config.yaml
experts_per_token: 2
balance_loss: 0.0193
balance_bias: false
norm: "layernorm"
rope_fraction: 0.25
tie_word_embeddings: false
init_std_up: 0.0304
init_std_down: 0.00287
beta1: 0.93
warmup_steps: 200
schedule: "wsd"
doc_mask: false
z_loss: 0.0001
train_tokens: 793300000
dataset: "wikipedia_en"
Below are experts of layer 5 (counted from 0) of a mixture-of-experts language model. Rows are named router (the router's row for the expert), down (a neuron's output weights, with its number) and show model dimensions 128-255. Each number is 50 + 12 x the weight over its row's rms, rounded and kept within 0 to 99.
Before each expert's rows: a language model's description of what the expert responds to. This comes from a sample of Wikipedia text that the model never trained on.

# expert 0
Description: Word-final pieces like -us, -ius, -is, -s ending names, taxa and words, e.g. Damascus, nucleus, Brachycerus, Genus, thus.
router:65 32 56 56 33 51 36 31 47 54 37 66 56 58 48 57 52 57 34 58 66 45 52 44 39 39 38 20 22 66 28 35 58 49 51 54 42 59 38 45 46 49 50 56 27 51 48 43 33 57 16 38 54 49 32 42 67 49 57 55 85 51 44 53 57 52 28 32 28 65 45 46 66 45 47 52 41 58 43 59 37 32 50 50 61 48 60 17 60 51 43 18 40 29 47 48 63 45 48 64 51 63 39 77 42 42 52 58 56 42 56 48 45 49 42 48 53 45 45 37 70 48 40 55 41 42 50 66
down0:43 15 48 57 56 56 66 47 59 63 40 33 80 44 49 60 50 48 56 42 68 52 22 65 45 48 51 38 58 44 47 70 60 64 51 61 67 09 57 40 43 41 56 48 28 51 55 64 32 55 36 57 58 32 60 51 35 96 44 55 42 55 50 49 41 41 49 68 54 37 52 61 66 66 57 50 45 57 49 59 41 50 66 67 64 52 43 32 61 58 56 57 53 40 55 63 51 40 50 39 73 44 41 41 43 41 54 51 48 65 54 50 54 38 31 44 32 33 45 47 48 43 56 54 62 64 42 39
down1:41 51 53 72 48 50 54 54 41 33 41 47 48 53 29 54 35 45 36 63 45 58 41 51 41 67 67 42 59 44 34 66 64 44 49 52 67 67 44 69 41 46 88 59 42 45 49 34 69 45 41 49 55 54 47 45 42 60 31 48 31 51 61 40 47 76 55 31 49 31 41 39 54 62 46 65 74 35 29 45 54 26 69 46 58 45 31 45 52 48 28 40 40 75 64 62 39 23 46 72 53 56 51 63 27 50 51 48 61 42 54 38 40 65 53 50 72 63 38 39 61 56 44 54 28 57 54 49
down2:34 70 37 70 46 58 50 60 51 66 49 35 68 42 56 58 45 46 50 46 49 32 42 35 36 51 61 58 51 58 60 56 52 59 65 49 69 49 69 35 54 60 51 49 42 53 38 63 55 60 15 55 35 41 34 62 35 50 50 49 54 52 31 47 59 43 28 30 36 39 72 55 50 48 38 43 56 63 65 50 41 65 56 41 56 43 49 60 36 42 49 43 42 44 64 48 48 44 62 67 56 43 46 56 52 59 62 59 42 59 72 66 49 49 32 53 48 62 49 47 29 48 57 44 49 28 70 49
down3:44 53 43 50 31 55 52 53 32 41 53 45 41 39 45 54 55 44 44 69 60 39 47 53 68 46 27 64 44 67 47 42 25 66 47 34 53 67 51 35 46 45 75 60 47 57 38 46 56 38 57 50 66 76 46 31 60 42 60 69 56 32 52 62 62 63 56 33 64 47 52 58 44 36 65 46 41 34 65 51 30 64 35 46 51 53 43 32 56 50 60 49 37 47 49 59 52 68 49 38 51 50 64 35 63 29 61 28 29 61 62 42 46 32 47 47 46 67 32 58 72 53 42 29 21 41 52 40
down4:38 52 38 45 58 45 37 52 53 67 43 48 42 57 54 60 63 39 44 38 62 75 51 52 41 74 56 43 59 76 47 46 31 29 45 50 44 41 53 66 64 61 57 63 48 32 58 67 45 38 52 41 53 58 41 68 36 49 58 69 58 20 59 54 54 41 55 79 42 56 54 58 75 46 29 57 60 53 63 45 65 53 54 34 39 56 38 63 55 53 37 39 47 37 56 74 48 56 29 56 38 53 54 57 37 54 62 45 55 70 45 42 34 60 50 38 36 59 28 60 49 50 40 53 57 62 75 42
down5:41 34 63 60 63 68 62 61 44 51 63 39 53 63 65 56 32 56 70 66 55 56 33 24 56 55 64 75 36 64 58 48 53 54 62 46 25 46 34 45 33 45 58 60 35 71 56 46 64 53 37 44 53 70 51 72 45 50 57 59 78 38 44 37 31 56 56 48 49 36 65 72 64 73 37 48 40 53 54 64 38 39 72 71 37 51 24 58 54 55 53 52 48 66 48 42 64 39 45 68 19 44 45 60 49 46 49 48 42 36 51 50 22 46 52 56 36 43 63 46 63 50 40 54 42 36 30 62
down6:45 44 73 46 46 58 18 31 25 68 29 45 31 47 64 31 42 52 43 37 44 69 39 65 46 45 37 46 60 34 56 52 33 45 48 39 61 36 53 27 41 52 38 58 27 47 57 72 35 63 51 63 64 33 59 41 53 65 44 54 39 64 51 40 52 66 58 58 81 56 54 59 38 45 58 52 52 38 48 41 58 40 78 46 40 56 50 57 74 49 46 61 32 48 31 50 34 59 56 66 50 64 55 70 25 41 38 38 13 57 60 41 36 45 48 75 46 59 56 54 41 50 46 58 47 52 31 50
down7:36 57 60 55 43 52 52 59 38 66 42 43 49 33 39 27 37 69 36 41 41 54 49 59 33 37 53 51 31 43 45 27 38 66 33 50 51 54 43 40 54 80 55 34 66 53 68 65 53 42 61 73 51 40 64 42 61 57 71 80 48 62 50 66 55 49 49 77 60 44 47 64 51 53 50 37 42 49 48 40 53 56 62 59 55 82 75 53 62 55 36 19 56 23 52 59 54 41 66 47 25 60 36 48 43 50 41 46 40 62 36 63 59 50 64 53 42 59 47 52 49 47 53 42 19 67 50 61
down8:61 53 71 42 62 49 48 67 44 43 70 63 59 48 60 61 30 65 43 39 40 66 52 43 61 44 58 45 46 53 19 48 27 33 44 46 43 54 59 37 51 31 65 58 62 38 60 61 59 33 55 36 84 47 38 74 49 34 47 54 49 42 53 43 45 62 59 30 48 43 35 65 35 54 49 58 43 47 63 43 44 57 68 47 44 50 34 39 58 39 41 55 80 58 32 37 41 45 47 41 59 48 37 51 52 46 62 47 45 60 69 49 36 24 40 47 67 36 65 59 45 22 65 63 52 52 54 34
down9:51 37 36 57 30 49 48 41 43 49 38 48 46 55 49 32 42 41 39 74 58 53 38 45 73 51 62 50 42 77 38 35 31 53 47 59 52 77 47 53 43 55 55 54 35 50 60 54 46 49 52 59 31 59 61 34 52 38 51 36 63 48 61 40 47 41 56 56 42 43 45 46 66 54 51 44 76 68 41 35 65 58 59 13 42 81 49 42 41 61 43 45 50 55 60 41 57 51 64 32 55 35 28 64 47 73 56 66 48 47 66 43 43 45 37 57 34 66 50 49 70 32 57 54 29 62 28 56
down10:58 47 59 62 52 61 43 60 45 48 60 51 51 36 51 47 65 51 49 47 38 59 56 50 55 58 63 42 57 56 68 60 62 59 63 56 51 46 52 28 46 34 72 42 45 76 81 49 64 66 57 43 33 57 52 64 31 54 67 55 61 66 38 58 56 38 60 31 61 56 50 65 40 39 36 51 22 57 39 44 40 54 51 68 38 45 40 45 62 37 35 44 41 46 55 41 27 52 71 51 54 52 64 65 53 56 44 32 48 60 61 36 33 62 53 42 47 34 56 44 57 52 36 48 52 46 33 31
down11:57 16 65 59 37 53 59 51 53 32 63 58 34 37 46 43 64 70 35 35 68 39 19 54 47 44 47 48 58 52 74 46 42 60 58 45 38 60 53 52 47 56 74 63 65 63 64 55 59 55 57 49 57 71 52 40 63 54 54 59 30 64 42 45 47 41 54 56 67 67 43 44 45 36 32 23 50 50 59 59 66 47 53 62 60 60 55 44 47 64 59 42 53 42 47 25 51 35 54 64 49 26 67 54 46 22 61 49 45 55 24 35 45 59 69 46 38 27 66 59 45 34 70 54 50 35 23 64
down12:64 48 48 52 26 56 60 46 54 48 53 49 37 32 43 51 43 41 87 54 42 38 63 22 68 54 55 48 36 76 56 44 56 47 39 57 71 67 28 40 43 52 61 67 59 40 40 49 46 42 43 57 31 73 53 67 56 60 38 46 49 43 49 51 59 51 61 26 21 43 56 60 51 59 43 56 54 51 58 51 54 64 50 54 37 46 39 43 82 62 57 36 66 58 41 58 37 55 53 67 43 63 56 28 65 50 46 33 52 52 49 51 25 45 54 32 36 37 39 21 57 39 50 70 42 46 45 48
down13:33 36 38 73 64 52 45 58 39 45 43 60 45 51 48 50 60 48 58 34 43 37 39 54 33 32 32 38 43 51 50 61 33 40 28 53 57 58 40 41 36 54 50 59 41 39 81 48 45 72 61 72 52 48 52 45 46 28 34 35 60 51 46 41 45 63 77 51 39 71 47 40 82 50 66 37 71 60 73 50 46 30 43 60 44 55 45 59 76 47 39 58 31 51 53 57 67 59 54 57 36 43 41 53 65 61 28 40 53 54 44 66 49 34 58 39 37 61 38 52 63 43 56 77 77 49 64 45
down14:55 42 46 32 51 33 55 41 60 41 32 45 58 25 43 63 54 35 57 40 60 60 64 55 64 45 46 51 56 42 49 41 38 65 54 56 37 54 83 52 47 33 48 45 61 46 40 44 27 42 70 52 58 28 67 62 57 44 65 61 50 52 55 29 59 55 61 47 50 66 51 51 46 87 42 50 52 53 68 39 74 73 27 61 56 61 47 39 77 34 39 57 60 29 33 49 50 49 57 57 60 62 60 57 23 53 47 77 43 56 70 50 25 59 35 34 57 74 76 61 63 46 67 54 52 39 46 64
down15:43 61 56 43 43 77 43 68 42 42 42 54 52 47 42 33 46 68 54 57 65 63 38 25 52 48 55 66 43 43 50 37 52 52 50 65 54 47 47 35 35 69 40 51 66 54 41 78 42 26 49 58 69 31 67 38 65 17 50 64 54 68 46 52 44 52 65 56 59 56 54 67 55 59 54 37 50 68 48 41 37 37 39 45 61 49 41 43 37 48 63 53 54 51 54 68 52 48 45 48 65 60 46 17 54 24 62 47 37 32 58 55 48 59 33 59 59 48 54 76 57 54 62 41 61 48 53 74
down16:51 65 60 54 34 33 72 73 55 36 42 37 58 39 51 41 43 52 54 52 26 78 39 32 44 60 42 46 40 68 38 55 45 38 33 15 68 65 52 22 46 33 68 76 63 47 67 41 40 61 32 51 42 45 51 54 30 61 50 58 49 29 36 45 42 59 19 52 51 48 46 45 36 52 44 47 61 59 56 55 38 36 35 49 58 29 69 52 44 61 54 38 48 57 63 38 66 29 52 48 46 50 40 63 56 39 59 46 65 49 57 40 42 36 43 50 73 38 17 52 62 39 58 58 37 43 57 57
down17:63 39 36 65 43 52 26 52 49 32 53 50 77 49 51 61 52 36 57 32 28 52 66 70 65 39 51 52 53 57 45 49 65 63 52 50 48 49 56 66 46 76 40 72 43 46 52 67 52 57 62 43 39 67 59 50 58 65 44 55 61 69 43 57 52 40 49 74 45 61 49 46 53 68 52 82 46 60 31 51 39 59 48 40 39 45 45 15 63 59 47 56 52 52 56 61 61 56 40 57 43 65 64 48 42 60 53 49 59 43 53 52 32 89 67 38 47 32 45 55 55 52 39 31 43 44 48 45
down18:68 47 46 62 58 52 53 40 33 37 42 54 29 54 43 46 59 66 44 40 57 45 49 41 47 34 59 33 33 38 53 25 53 21 44 75 68 52 46 34 41 47 48 44 78 44 59 61 56 53 34 61 31 67 49 44 59 47 53 37 64 36 57 41 55 35 66 51 58 51 58 51 47 49 43 45 47 33 59 66 44 64 62 51 45 70 56 32 60 31 70 52 61 35 67 54 43 55 45 68 39 67 38 45 66 51 49 62 37 45 35 75 58 26 42 61 45 65 52 49 64 56 76 38 68 47 63 62
down19:46 49 48 36 42 52 58 53 50 46 46 43 62 45 60 42 50 11 39 58 44 61 57 67 76 30 62 55 54 57 32 47 57 38 47 60 33 43 61 50 52 66 33 38 54 78 49 72 35 57 56 36 48 56 50 63 54 55 41 64 36 45 21 43 58 33 47 58 09 56 48 48 46 58 50 49 59 49 47 64 60 53 42 59 41 36 76 40 36 37 43 64 70 55 66 58 45 64 58 41 43 43 44 43 57 60 43 38 45 43 50 36 42 59 26 53 52 25 59 62 54 36 55 43 55 47 62 46
down20:42 71 30 42 46 41 50 24 41 35 60 36 70 62 25 67 49 60 38 50 62 56 49 69 47 57 73 60 55 55 58 43 38 55 66 68 19 48 51 52 45 59 58 45 32 77 59 52 34 32 46 55 45 39 61 37 53 58 29 36 58 68 47 33 49 40 58 56 62 71 57 78 33 35 62 39 59 30 55 51 40 27 33 49 53 52 57 58 44 62 64 30 38 63 63 53 37 51 50 42 73 46 46 69 63 41 33 69 63 67 56 56 50 51 40 49 62 42 58 48 55 72 37 27 49 53 57 41
down21:45 42 40 43 56 47 46 65 34 35 59 28 73 72 65 54 48 66 60 41 58 44 48 55 51 40 67 45 50 54 65 40 47 42 37 56 32 63 54 56 50 48 51 59 54 62 45 54 53 77 64 60 64 29 71 52 46 50 52 50 50 81 36 57 74 72 45 54 39 48 35 50 48 53 54 39 45 62 50 61 40 51 28 41 39 66 41 57 40 20 48 40 40 53 38 77 78 53 47 30 48 55 57 59 62 46 32 39 33 50 26 32 51 50 44 74 56 57 69 41 71 38 55 24 49 38 57 40
down22:45 52 45 70 54 56 38 41 63 55 19 42 44 46 69 59 60 48 46 48 45 37 37 40 58 36 54 44 62 35 58 53 73 53 22 68 33 45 59 64 38 70 47 75 33 51 63 56 55 40 67 70 41 58 49 67 51 47 40 47 55 63 46 35 27 54 37 67 62 42 68 55 24 54 64 47 55 42 54 63 67 58 32 57 36 45 72 40 54 45 58 56 51 29 12 54 41 42 30 51 41 50 77 61 62 56 66 42 57 38 34 44 75 37 71 28 55 56 54 45 59 39 50 42 44 42 46 66
down23:57 47 50 37 46 77 54 37 50 51 43 66 48 55 37 56 57 50 39 62 54 50 33 45 55 53 53 61 34 66 66 62 50 55 60 41 55 51 59 54 50 71 52 71 63 50 37 52 50 43 48 51 48 31 53 43 24 73 54 51 36 57 49 40 49 75 49 47 52 34 45 62 32 48 31 51 67 36 43 30 55 31 56 59 54 75 44 38 42 31 61 50 62 32 60 43 54 50 38 55 32 50 55 34 45 05 55 52 42 47 60 62 66 64 54 53 52 55 58 56 44 52 32 42 38 52 61 41
down24:31 61 43 40 65 50 55 60 50 65 56 58 62 60 41 31 64 45 43 49 58 48 58 58 50 61 36 67 65 29 31 49 36 40 62 38 37 39 61 42 46 43 72 43 46 56 40 52 53 56 33 55 53 52 40 49 26 64 64 54 64 72 50 42 37 43 47 66 38 52 49 45 36 38 32 51 58 61 48 35 69 68 58 40 57 60 45 45 54 55 46 64 60 44 55 53 49 56 48 67 40 43 47 50 46 55 35 42 49 66 35 30 67 39 37 64 47 57 46 63 47 33 56 26 60 65 62 60
down25:46 57 79 77 61 40 55 59 58 62 37 55 47 39 29 57 62 41 38 57 67 43 49 62 50 48 45 49 49 53 39 28 56 56 29 39 48 46 32 53 62 39 43 38 46 41 57 44 39 57 34 44 72 37 39 48 42 52 60 81 58 53 47 60 58 32 46 47 29 64 31 41 66 51 65 59 67 47 48 51 40 50 53 39 25 48 44 43 47 29 55 31 53 49 72 53 59 29 70 71 58 37 61 50 58 46 51 73 38 59 32 42 62 54 61 51 43 66 37 34 35 59 44 33 61 37 55 55
down26:39 75 65 32 45 38 32 37 46 41 62 38 57 19 69 40 41 59 46 38 55 55 42 52 29 51 74 53 55 55 17 59 46 40 48 64 58 54 24 46 61 60 49 68 65 52 56 48 49 67 52 40 33 52 54 37 36 33 54 78 38 43 62 46 42 47 63 62 60 59 62 56 38 37 63 59 47 66 53 51 58 60 51 57 40 42 57 53 40 63 49 75 57 85 50 42 41 36 38 52 29 29 43 52 40 54 50 39 72 41 52 72 47 44 45 50 58 55 51 45 46 52 57 35 73 61 62 47
down27:42 39 53 41 54 49 39 50 42 36 49 52 30 41 59 45 50 31 65 36 42 33 43 46 54 41 62 43 55 53 65 59 30 43 36 43 37 49 73 68 20 60 58 55 41 37 55 46 55 56 26 80 67 60 57 62 48 64 62 52 57 59 71 72 50 51 49 58 56 47 52 47 28 34 53 54 46 66 49 45 47 40 54 52 56 56 38 56 59 48 42 54 72 66 41 48 47 56 53 35 53 65 35 44 48 53 42 55 56 68 62 37 49 37 47 49 32 41 59 76 30 67 61 63 38 58 38 41
down28:65 46 33 38 54 53 34 82 51 61 48 66 51 60 58 78 31 64 45 60 65 67 65 42 50 45 42 31 53 55 40 61 54 60 59 62 42 26 47 50 90 47 60 30 55 47 47 42 76 69 49 34 36 46 56 56 57 36 52 58 56 48 58 45 46 66 57 58 49 28 58 28 66 56 54 40 47 48 33 37 40 58 60 43 40 46 52 46 56 44 51 51 28 58 54 34 51 40 36 54 56 39 68 78 63 42 51 42 78 53 67 42 38 33 55 52 42 54 41 51 63 60 50 52 55 51 36 66
down29:51 52 49 73 64 62 57 47 54 54 58 60 54 54 71 69 51 55 37 48 48 37 22 36 45 55 50 51 41 49 39 65 61 55 37 38 72 51 61 45 37 50 50 59 36 20 52 34 47 45 55 54 49 67 54 63 45 73 49 60 33 56 42 72 73 61 60 43 52 46 59 57 48 57 53 62 28 67 52 70 65 40 42 47 60 67 59 66 50 65 42 46 49 49 53 47 47 64 42 38 72 45 37 49 33 54 88 50 51 42 08 43 62 54 58 49 54 37 43 50 49 64 37 55 52 51 31 48
down30:56 24 41 47 54 52 62 51 35 47 57 56 47 49 29 41 59 46 44 67 60 42 48 37 43 28 47 45 47 50 35 61 45 47 58 61 53 65 41 49 43 49 28 63 44 35 85 45 34 48 34 59 59 45 49 74 43 66 62 44 42 30 49 68 40 66 49 46 59 50 51 50 24 57 52 52 65 43 51 70 61 51 36 34 52 56 51 73 39 33 32 57 63 68 42 54 50 44 54 49 51 40 48 42 47 51 71 21 61 51 50 52 43 52 47 62 62 29 50 45 46 45 52 20 41 34 55 45
down31:52 43 26 33 44 47 48 27 48 51 46 47 67 54 31 55 50 36 54 59 57 49 64 38 59 36 58 42 36 58 44 56 59 48 43 46 75 39 51 62 50 46 58 57 59 53 52 53 47 36 52 41 44 32 58 52 62 50 54 38 68 44 59 60 46 58 57 36 32 61 59 46 57 42 45 31 24 44 54 44 64 48 37 46 59 40 49 74 38 68 56 64 73 58 44 39 48 60 29 48 39 45 40 56 64 52 68 38 23 48 54 45 51 37 56 52 56 38 58 39 47 62 52 48 44 49 41 53
down32:61 58 31 52 58 41 43 67 36 28 67 65 53 56 52 49 36 56 45 48 43 50 38 58 51 72 73 38 72 50 54 53 43 33 30 42 29 35 60 50 47 56 58 40 52 45 59 26 51 36 45 60 44 48 68 43 67 77 53 64 38 48 48 39 51 63 47 64 70 42 51 52 48 40 49 53 61 45 44 54 47 50 58 45 24 38 64 42 56 51 43 60 30 46 47 31 47 51 68 40 55 51 50 44 27 45 49 62 56 41 38 59 45 51 40 64 52 36 49 53 48 59 52 30 37 54 65 40
down33:35 43 59 35 31 54 55 44 67 33 62 56 36 58 60 64 72 49 66 44 44 45 34 19 40 49 32 50 46 17 48 64 63 45 46 42 38 55 46 57 62 58 72 60 38 70 47 51 71 64 42 38 38 57 64 43 60 52 63 60 19 27 66 54 57 44 48 56 67 55 39 48 33 39 60 32 52 51 41 42 62 57 54 59 52 63 59 34 52 28 36 44 54 60 57 53 39 36 57 42 31 59 42 59 59 34 49 51 55 35 41 64 72 46 50 55 31 46 46 41 39 53 52 49 53 59 55 66
down34:78 26 38 57 41 62 54 19 57 40 87 75 79 44 39 54 48 39 58 75 50 60 50 29 44 39 42 76 51 31 54 60 43 41 49 63 36 27 45 48 35 54 37 46 33 51 45 46 44 67 40 48 41 45 44 53 37 49 49 68 66 32 38 45 72 46 34 48 51 57 68 50 28 51 61 60 41 44 49 31 44 64 45 29 58 49 58 43 40 54 64 42 62 49 36 61 41 45 73 56 52 57 57 45 42 70 39 37 64 62 80 40 51 26 54 48 48 56 43 58 58 53 75 52 62 36 34 46
down35:57 47 46 62 66 68 40 45 53 51 52 60 45 54 61 40 08 37 43 33 68 33 63 77 40 24 49 45 66 31 43 47 57 40 45 59 67 54 57 50 51 58 51 73 37 45 53 56 49 30 47 52 51 22 75 59 81 49 47 50 47 42 46 45 60 65 67 48 51 38 50 62 64 36 47 49 43 55 53 47 28 51 40 70 56 55 50 63 29 60 53 54 45 58 39 53 42 34 49 55 55 66 40 39 41 47 54 74 31 54 38 44 52 33 52 41 54 62 49 38 44 66 54 43 54 54 45 82
down36:50 39 51 51 64 45 49 34 64 53 59 45 57 47 46 45 53 51 50 83 29 32 50 53 29 47 79 42 45 52 54 59 39 51 44 40 48 35 45 46 67 59 54 60 51 70 54 52 54 61 18 34 47 60 55 42 33 39 52 66 62 50 44 52 47 37 54 41 28 36 65 62 39 51 30 51 52 60 53 56 55 67 29 71 61 41 58 33 30 46 55 63 40 63 19 57 30 61 59 43 55 61 56 33 46 58 50 29 66 48 44 40 45 61 45 36 67 59 53 43 44 47 33 56 30 57 27 65
down37:28 66 47 64 63 75 39 64 66 47 67 59 44 42 39 63 47 57 80 55 47 63 54 43 56 55 46 53 40 66 51 32 43 77 69 51 44 40 57 57 56 51 44 55 53 39 52 55 57 51 34 52 56 56 59 39 44 81 55 41 50 55 53 56 49 55 46 57 48 58 45 49 51 68 57 44 46 39 46 88 51 74 39 40 61 44 53 63 50 52 53 40 37 43 43 55 37 47 55 43 53 48 53 30 50 17 50 60 50 20 46 42 28 50 46 55 47 52 52 48 36 52 58 36 46 57 39 81
down38:39 56 59 51 54 52 56 29 65 38 44 58 67 51 52 62 48 58 52 43 54 55 38 50 28 60 42 38 64 25 52 59 44 32 58 58 62 73 43 48 68 44 20 39 56 62 46 46 56 48 45 47 65 56 52 61 57 53 71 34 61 46 43 59 50 56 58 57 46 56 56 53 39 32 47 41 46 62 57 49 51 55 27 50 49 55 30 63 64 44 49 40 42 57 47 56 44 50 61 48 49 53 25 45 66 36 51 62 19 67 31 29 66 55 51 55 47 26 26 51 49 30 42 66 65 44 36 61
down39:43 58 50 59 47 65 50 51 47 40 71 37 53 51 57 25 38 41 49 41 52 53 43 82 48 59 48 45 57 57 77 37 49 64 52 55 61 44 40 52 49 58 51 39 61 39 43 55 60 48 54 39 37 36 58 44 56 66 58 50 48 48 52 46 25 56 67 55 56 37 35 50 77 44 66 45 39 28 55 50 55 51 35 39 56 57 54 47 48 50 57 48 62 50 60 71 68 62 48 49 48 63 55 63 65 42 57 52 49 16 37 23 61 27 35 57 56 49 48 45 42 79 47 45 62 71 46 05
down40:42 55 42 66 59 53 44 41 59 59 45 55 58 73 35 50 34 61 54 43 54 53 52 35 57 60 37 60 45 62 40 34 58 35 40 53 57 26 35 38 42 52 60 42 46 32 50 37 49 60 33 47 34 50 35 28 62 53 65 69 44 54 55 25 59 62 17 56 70 65 60 46 54 50 56 50 60 42 57 38 53 48 61 43 38 62 49 34 41 45 69 37 27 38 44 31 39 44 30 53 67 34 57 67 58 21 43 50 48 54 60 53 28 64 45 64 51 59 57 58 46 55 53 46 72 64 64 73
down41:61 64 46 44 56 38 41 60 29 47 65 47 60 46 46 32 35 48 86 59 59 57 48 53 35 44 44 67 35 33 38 53 49 33 47 68 51 57 45 40 26 54 62 43 45 24 51 57 39 49 57 47 52 37 51 59 96 28 46 71 52 52 46 60 27 31 72 57 55 56 77 43 60 40 47 29 42 62 54 21 56 56 50 48 35 60 39 56 69 38 29 59 65 54 56 54 47 46 62 39 54 52 25 46 57 64 56 60 57 57 37 44 54 55 61 81 57 44 45 45 61 63 52 42 42 52 37 47
down42:52 41 49 43 59 56 59 35 71 46 55 64 45 44 47 55 41 48 52 55 41 57 73 54 57 43 35 42 48 64 67 65 36 37 33 48 54 42 40 40 45 42 29 46 44 54 32 60 48 33 38 67 54 37 66 78 49 42 58 62 37 53 30 46 66 71 63 58 51 72 75 51 57 32 46 53 37 68 51 39 58 73 56 44 42 62 59 53 27 48 54 49 65 44 48 50 62 56 61 60 63 58 38 46 54 50 50 55 49 32 57 32 69 64 45 55 52 42 74 43 47 54 73 38 52 50 54 48
down43:53 42 71 63 54 64 50 38 37 51 42 28 45 62 69 47 56 30 74 34 65 31 40 50 62 56 65 50 65 57 31 51 37 67 58 53 52 62 69 45 34 36 51 67 51 56 49 49 33 65 61 67 41 51 36 62 65 44 46 51 32 56 59 40 51 51 23 45 54 54 49 55 39 59 37 57 38 53 30 43 48 53 44 53 67 68 50 56 52 59 27 43 58 38 52 58 55 49 37 42 33 25 59 63 34 36 42 58 46 43 28 43 52 61 29 51 43 38 36 67 39 67 68 67 52 75 67 50
down44:65 59 46 38 39 56 50 33 73 46 64 52 40 58 50 57 53 60 59 55 45 45 46 51 66 67 55 36 47 43 45 65 36 52 37 59 71 25 42 55 27 60 55 54 65 35 56 53 50 19 59 47 53 65 53 39 40 35 46 44 69 54 17 38 69 39 57 76 65 66 55 48 23 47 73 43 47 52 51 58 41 47 43 52 48 48 47 30 49 56 52 49 44 35 41 40 44 47 56 30 62 50 34 50 55 53 49 47 57 53 52 46 50 47 51 74 47 46 68 40 45 45 42 49 39 59 54 46
down45:45 34 35 33 37 42 53 69 59 59 26 71 49 53 53 60 45 48 64 49 48 60 56 33 42 59 65 27 52 46 27 37 58 61 51 49 43 44 52 54 61 71 55 37 33 26 40 43 74 71 55 64 64 31 42 47 61 51 36 62 54 42 61 52 63 67 72 66 48 56 73 40 52 50 28 36 37 55 37 46 48 66 38 50 28 42 61 54 50 49 52 24 55 41 69 67 62 43 58 56 31 70 36 58 58 63 26 24 35 49 38 57 56 57 68 50 51 70 50 46 73 81 16 53 74 69 75 53
down46:41 67 60 59 60 17 64 50 42 51 54 37 60 50 33 40 64 65 42 69 54 57 48 19 53 54 47 55 35 43 54 37 48 47 40 53 46 61 51 48 64 48 45 44 62 53 65 48 56 48 62 53 53 60 25 41 48 55 49 54 47 27 58 56 69 54 43 62 71 53 49 31 56 47 64 35 21 32 58 47 51 11 39 63 38 67 47 39 30 58 43 25 49 47 59 52 71 67 41 67 49 73 43 63 33 44 42 55 45 55 40 47 51 68 18 56 44 41 42 45 72 78 60 43 54 47 55 63
down47:42 35 53 52 49 52 48 52 56 42 54 46 53 46 50 67 48 56 41 65 38 65 32 38 51 45 75 56 52 32 44 47 28 20 70 49 58 47 66 67 41 54 68 61 47 48 76 34 44 68 58 66 64 55 57 49 44 50 61 64 54 56 36 44 54 65 41 41 52 42 57 57 36 39 70 50 44 28 45 55 37 44 42 67 45 35 56 67 59 46 42 54 45 43 48 62 64 51 53 70 36 31 60 60 55 71 46 45 57 58 35 56 47 58 43 38 49 53 46 39 66 60 46 46 46 52 44 49
down48:48 50 65 33 52 31 57 52 69 65 51 38 57 43 42 83 57 42 42 51 50 37 44 60 62 42 50 61 38 33 30 85 53 44 51 43 54 47 46 41 62 46 60 36 58 56 77 50 48 55 70 56 29 43 52 58 20 68 47 56 37 39 43 59 65 35 50 46 61 46 45 49 47 49 51 46 38 28 46 54 73 69 59 57 53 53 56 40 43 53 49 46 70 43 50 21 29 54 38 37 62 50 46 46 50 39 62 35 48 33 45 35 43 50 36 79 42 55 53 38 46 51 60 48 46 50 40 44
down49:32 72 47 41 48 41 41 38 43 40 59 32 61 36 65 47 48 48 36 58 63 43 56 48 48 47 52 53 57 78 43 33 45 28 56 51 48 49 69 25 40 44 53 39 59 60 63 42 61 53 42 69 55 43 39 42 45 42 62 36 36 33 31 48 47 59 32 52 10 45 62 71 53 49 64 33 44 66 74 65 39 28 46 36 56 49 56 52 46 66 66 65 57 49 54 51 44 54 47 54 58 42 63 58 38 53 53 54 57 54 55 65 26 38 50 56 62 33 34 35 51 45 49 54 65 58 59 29
down50:48 36 42 61 41 57 79 51 21 36 55 53 48 28 64 58 49 43 54 46 39 59 42 59 66 43 49 56 37 40 62 23 48 68 32 43 35 72 54 68 61 45 45 49 55 54 51 64 28 59 49 63 38 58 53 23 39 47 67 51 69 42 35 55 55 56 49 41 49 57 40 68 45 28 41 57 45 53 57 39 58 28 66 63 53 50 46 45 58 43 55 54 53 29 40 52 55 74 52 36 57 59 42 38 40 45 24 24 49 44 44 74 65 53 46 34 28 55 41 58 22 36 49 32 47 59 57 36
down51:58 44 41 38 45 60 42 38 51 41 55 43 14 71 35 59 40 53 41 48 49 52 73 35 25 57 31 32 42 40 49 52 46 46 52 64 48 54 55 65 45 65 42 41 41 28 51 60 48 55 55 48 41 58 55 52 42 47 54 47 52 69 71 41 50 45 49 59 54 39 39 43 62 53 41 39 41 53 50 55 56 66 52 36 55 64 52 56 51 60 54 47 38 53 44 31 34 52 57 45 45 47 42 40 62 49 60 59 53 37 59 33 44 50 56 62 42 64 36 62 72 72 36 52 51 64 50 40
down52:40 24 63 47 29 54 66 47 64 56 60 50 29 45 39 47 42 63 62 56 50 51 61 49 60 72 40 40 27 47 29 57 38 44 72 51 36 56 53 57 24 46 41 43 67 48 48 59 48 65 52 29 39 48 60 39 63 49 39 62 51 38 59 50 51 55 65 40 21 52 77 42 46 45 62 66 58 54 61 36 31 45 58 34 44 55 74 42 37 59 42 66 56 41 55 46 51 56 36 69 43 67 50 53 40 77 60 70 61 45 57 52 48 57 40 39 48 44 58 53 53 39 34 45 39 54 51 60
down53:38 62 69 50 38 46 59 30 53 59 57 59 43 36 59 41 59 54 57 39 33 32 58 52 45 48 70 36 50 47 49 43 47 52 41 60 42 51 49 44 39 52 48 48 51 57 64 48 52 36 52 55 48 54 51 67 53 39 37 47 52 72 61 43 41 61 47 38 31 49 49 61 56 69 49 42 28 68 43 51 41 60 68 59 31 50 33 42 49 42 43 46 63 56 51 47 47 51 50 62 24 74 39 56 81 57 54 56 43 71 75 62 34 38 60 65 75 58 40 53 58 46 12 53 45 59 50 40
down54:44 39 46 50 62 36 41 45 29 42 35 20 47 51 58 57 29 68 63 42 38 49 51 62 70 60 51 68 49 54 51 44 51 52 54 41 60 54 64 52 42 49 49 60 55 23 61 53 38 40 43 53 39 42 62 26 45 52 60 71 60 50 44 66 45 58 68 54 40 58 37 63 60 45 53 22 52 56 63 46 61 15 41 52 55 31 45 70 50 42 60 54 38 31 50 68 67 38 71 54 44 56 45 39 36 69 58 60 48 34 40 39 52 68 39 69 54 40 66 14 54 49 46 43 60 59 41 50